Experts of a small language model.
Size: 9 layers, width 448, 108M parameters.
Experts: 16 experts in each of 9 layers, 480 SwiGLU neurons an expert.
Training: a variant of Muon for the experts, 10148 steps.
Below are experts of layer 4 (counted from 0) of a mixture-of-experts language model. Rows are named router (the router's row for the expert) and show model dimensions 224-335. Each number is 50 + 12 x the weight over its row's rms, rounded and kept within 0 to 99.
After each expert's rows: a language model's description of what the expert responds to; "gets" lists some tokens that make up at least twice as much of what it gets as of all text. This comes from a sample of Wikipedia text that the model never trained on. Tokens count by the router's weight.

# expert 8
router:39 50 65 73 60 42 36 46 66 69 65 47 39 51 51 60 49 51 43 41 57 55 44 65 33 42 36 69 58 51 69 43 53 62 58 73 39 58 62 57 67 40 37 48 47 51 64 50 41 58 48 61 59 41 35 45 57 60 39 58 67 43 63 54 53 49 48 48 33 40 65 67 65 63 60 25 44 32 53 61 38 71 55 62 57 68 56 52 52 64 37 57 68 53 58 69 51 66 57 40 63 67 55 41 66 53 67 40 56 45 44 52
Double line breaks after sentences or headers, opening quote marks before song titles, and capital letters inside acronyms like PRI, PTI, R&B, GB.
gets: "\n\n", " \"", "L", "I", "O", "B"

# expert 15
router:22 54 46 41 39 53 64 58 69 47 45 48 48 51 45 47 49 42 35 42 34 48 56 44 58 61 72 30 60 20 42 52 33 52 62 82 56 51 46 60 38 55 49 49 34 72 47 43 59 67 45 33 49 66 49 69 46 57 67 45 58 61 18 46 28 51 51 36 46 78 49 31 36 61 54 39 36 49 44 49 47 40 67 49 57 76 43 64 24 45 39 50 26 75 48 46 50 30 50 61 57 53 44 52 62 37 60 61 82 48 58 40
Function words the, and, a, that, or, his in running prose, especially "and" joining census figures and lists.
gets: " the", " and", " a", " The", " that", "The"

# expert 0
router:54 47 57 38 32 40 42 43 36 69 58 57 66 53 60 53 58 46 75 38 51 47 28 41 35 44 32 52 39 49 56 45 40 46 47 57 53 48 33 42 65 40 63 40 64 43 40 51 72 50 56 41 38 18 64 38 59 46 59 51 27 60 37 63 49 50 78 54 39 65 42 59 70 63 43 48 63 46 45 60 80 59 33 44 54 50 47 56 45 76 62 53 50 52 40 55 59 32 55 31 53 40 48 59 77 53 70 40 30 66 37 42
Equals signs opening section headers, years in lists and tables (2021, 1944), and field names in infobox-style lines like Borough, Result.
gets: "=", " =", ")", " 2006", " 2012", " 2023"

# expert 1
router:38 49 53 58 45 56 51 55 51 45 35 36 35 72 43 31 49 50 66 52 59 30 55 45 57 42 59 51 52 45 51 55 33 47 48 58 38 50 50 43 43 57 32 31 56 59 75 41 33 32 62 48 46 46 69 55 44 50 40 45 59 53 83 60 59 60 46 44 50 60 57 58 68 67 49 65 66 61 49 44 60 45 56 55 67 53 81 51 47 54 33 44 60 63 66 34 55 69 78 41 40 51 42 51 34 60 34 49 49 58 58 40
Line breaks ending table rows, list items or quotations, plus opening word pieces like exc, imp, ext, and dollar signs in math.
gets: "\n", " $", " It", " un", " e", " A"

# expert 10
router:64 41 24 50 65 51 42 65 54 48 65 58 46 36 67 71 53 44 39 81 48 62 46 59 66 66 58 43 35 64 43 48 36 60 43 41 53 59 59 51 51 28 73 37 67 38 53 38 59 23 33 52 63 40 47 62 39 40 59 43 39 53 63 30 55 58 42 63 61 49 43 43 58 50 32 52 55 43 46 62 41 29 54 38 75 24 53 31 46 54 63 62 45 41 30 60 29 42 40 58 58 52 39 61 56 53 37 44 37 38 29 40
Suffix pieces finishing learned words, such as -ism, -ology, -ist, -ian, -ic, -ation (Psychiatric, Assyriologist, Newtonian), plus nationality and religion words like Greek, Catholic.
gets: "on", "e", "ion", "us", "ic", "an"

# expert 14
router:60 73 82 56 66 54 38 45 58 48 44 44 57 59 49 56 69 46 43 38 41 55 56 56 47 52 48 62 45 63 46 50 48 43 55 39 42 50 43 53 57 47 47 59 56 48 52 67 57 44 46 63 52 58 46 21 49 68 60 51 37 56 45 68 40 55 47 66 45 52 67 47 38 41 54 50 53 71 56 42 53 43 68 46 22 48 54 53 57 45 51 62 59 61 37 38 51 53 31 41 35 62 49 44 39 51 55 33 62 62 19 65
Possessive apostrophes after names (Mac's, John's, Scott's) and consonant-cluster pieces inside English surnames, such as -der, -ck, -tt, -gh, -mond.
gets: "'", "ter", "ey", "ck", "ll", "tt"

# expert 3
router:51 73 58 57 65 37 39 54 50 51 44 66 46 64 30 47 42 60 60 55 53 64 46 54 48 58 53 60 43 34 63 57 61 43 62 47 46 66 36 36 45 56 48 61 54 57 36 62 35 65 66 47 35 50 42 47 57 31 24 52 61 32 51 16 50 30 69 48 71 29 72 62 38 62 66 59 55 35 45 44 49 38 62 41 56 40 48 33 51 44 72 48 42 56 58 39 41 29 38 58 56 38 29 79 13 49 37 57 49 52 79 61
Subject pronouns he, she, it, they, and middle pieces of longer words, such as res-po-nsibility, dis-ta-nce, enhan-ce.
gets: " he", " it", "ta", " she", " they", " He"

# expert 2
router:30 33 52 44 45 56 32 50 44 40 50 51 38 39 74 41 17 65 50 51 59 31 42 50 43 42 44 48 61 52 66 45 58 49 28 60 36 59 58 45 51 55 37 48 46 51 46 74 56 55 33 53 58 81 33 42 44 56 51 42 53 46 55 27 28 43 23 34 29 50 20 59 41 21 53 58 46 63 53 57 47 66 38 55 51 62 44 36 52 71 43 55 55 49 45 63 65 47 54 60 39 45 75 30 46 56 37 32 45 49 49 38
Final word pieces completing a word, such as plural s, -y, -ed, -ing, -ly (hegemony, Dorothy), plus the word to and modals can, would, will.
gets: "s", " to", "y", "t", "d", "ing"

# expert 9
router:55 69 42 54 35 51 59 51 50 46 54 75 56 28 62 43 54 54 41 48 45 52 50 52 66 35 35 48 50 53 47 39 48 33 27 47 67 49 59 31 48 53 49 38 27 80 44 54 38 57 53 45 42 41 42 36 21 48 54 40 44 46 35 54 72 58 50 53 61 45 52 41 55 60 47 37 59 53 66 44 30 57 35 49 55 58 35 31 54 34 51 35 44 45 49 33 50 57 49 74 60 59 75 54 42 48 19 53 27 52 47 57
Hyphens starting infobox list lines or table rule rows, opening parentheses before birth dates, and place-name starts like New, Los, San.
gets: "-", " (", "–", "(", " New", "/"

# expert 6
router:45 53 50 60 31 55 68 44 59 56 55 53 41 35 56 66 41 32 42 32 51 68 54 44 53 57 54 45 54 70 31 50 63 45 31 51 54 56 57 67 47 50 59 56 63 52 66 45 31 47 55 52 40 68 78 64 50 72 49 44 32 54 44 75 39 70 25 40 41 54 48 35 55 58 44 65 32 33 39 40 47 53 41 69 34 47 43 42 48 38 77 54 34 39 37 58 35 56 66 65 56 44 65 30 36 46 69 69 54 63 60 48
Prepositions such as of, in, for, as, with and by right after a noun or verb, as in because of, co-author of, such as.
gets: " of", " in", " for", " as", " by", " with"

# expert 13
router:46 45 45 70 30 29 33 23 40 59 53 30 51 40 18 29 26 46 60 45 52 57 56 30 57 35 55 48 38 38 55 53 31 56 54 54 54 44 63 30 40 54 49 58 44 36 46 24 49 39 60 55 41 41 50 34 42 31 34 56 65 49 53 51 61 50 54 42 42 35 41 48 49 38 30 53 46 46 51 50 45 74 29 44 34 50 53 74 79 41 37 60 35 20 63 74 58 35 50 29 45 31 62 50 57 41 46 43 37 48 50 48
Periods ending sentences, colons after infobox field names like Frequency: or Municipality:, commas, and degree or prime marks in coordinates.
gets: ".", ":", ",", "°", " .", "19"

# expert 5
router:53 48 28 46 21 66 63 40 50 56 38 39 57 43 50 45 73 49 59 70 57 38 36 37 46 30 46 38 69 43 55 53 64 43 56 47 41 26 47 66 25 62 66 63 55 50 46 46 55 58 55 55 74 59 35 60 49 39 52 42 64 50 44 74 53 28 41 54 65 50 30 43 37 52 34 46 40 50 56 57 59 46 37 55 27 63 58 69 70 26 32 36 34 56 42 63 56 60 67 38 57 31 59 39 71 44 54 52 45 56 56 44
Pipe characters separating cells in wiki tables, plus slashes in coordinates and semicolons, e.g. | Title | Artist |.
gets: " |", "|", ";", " /", " ;"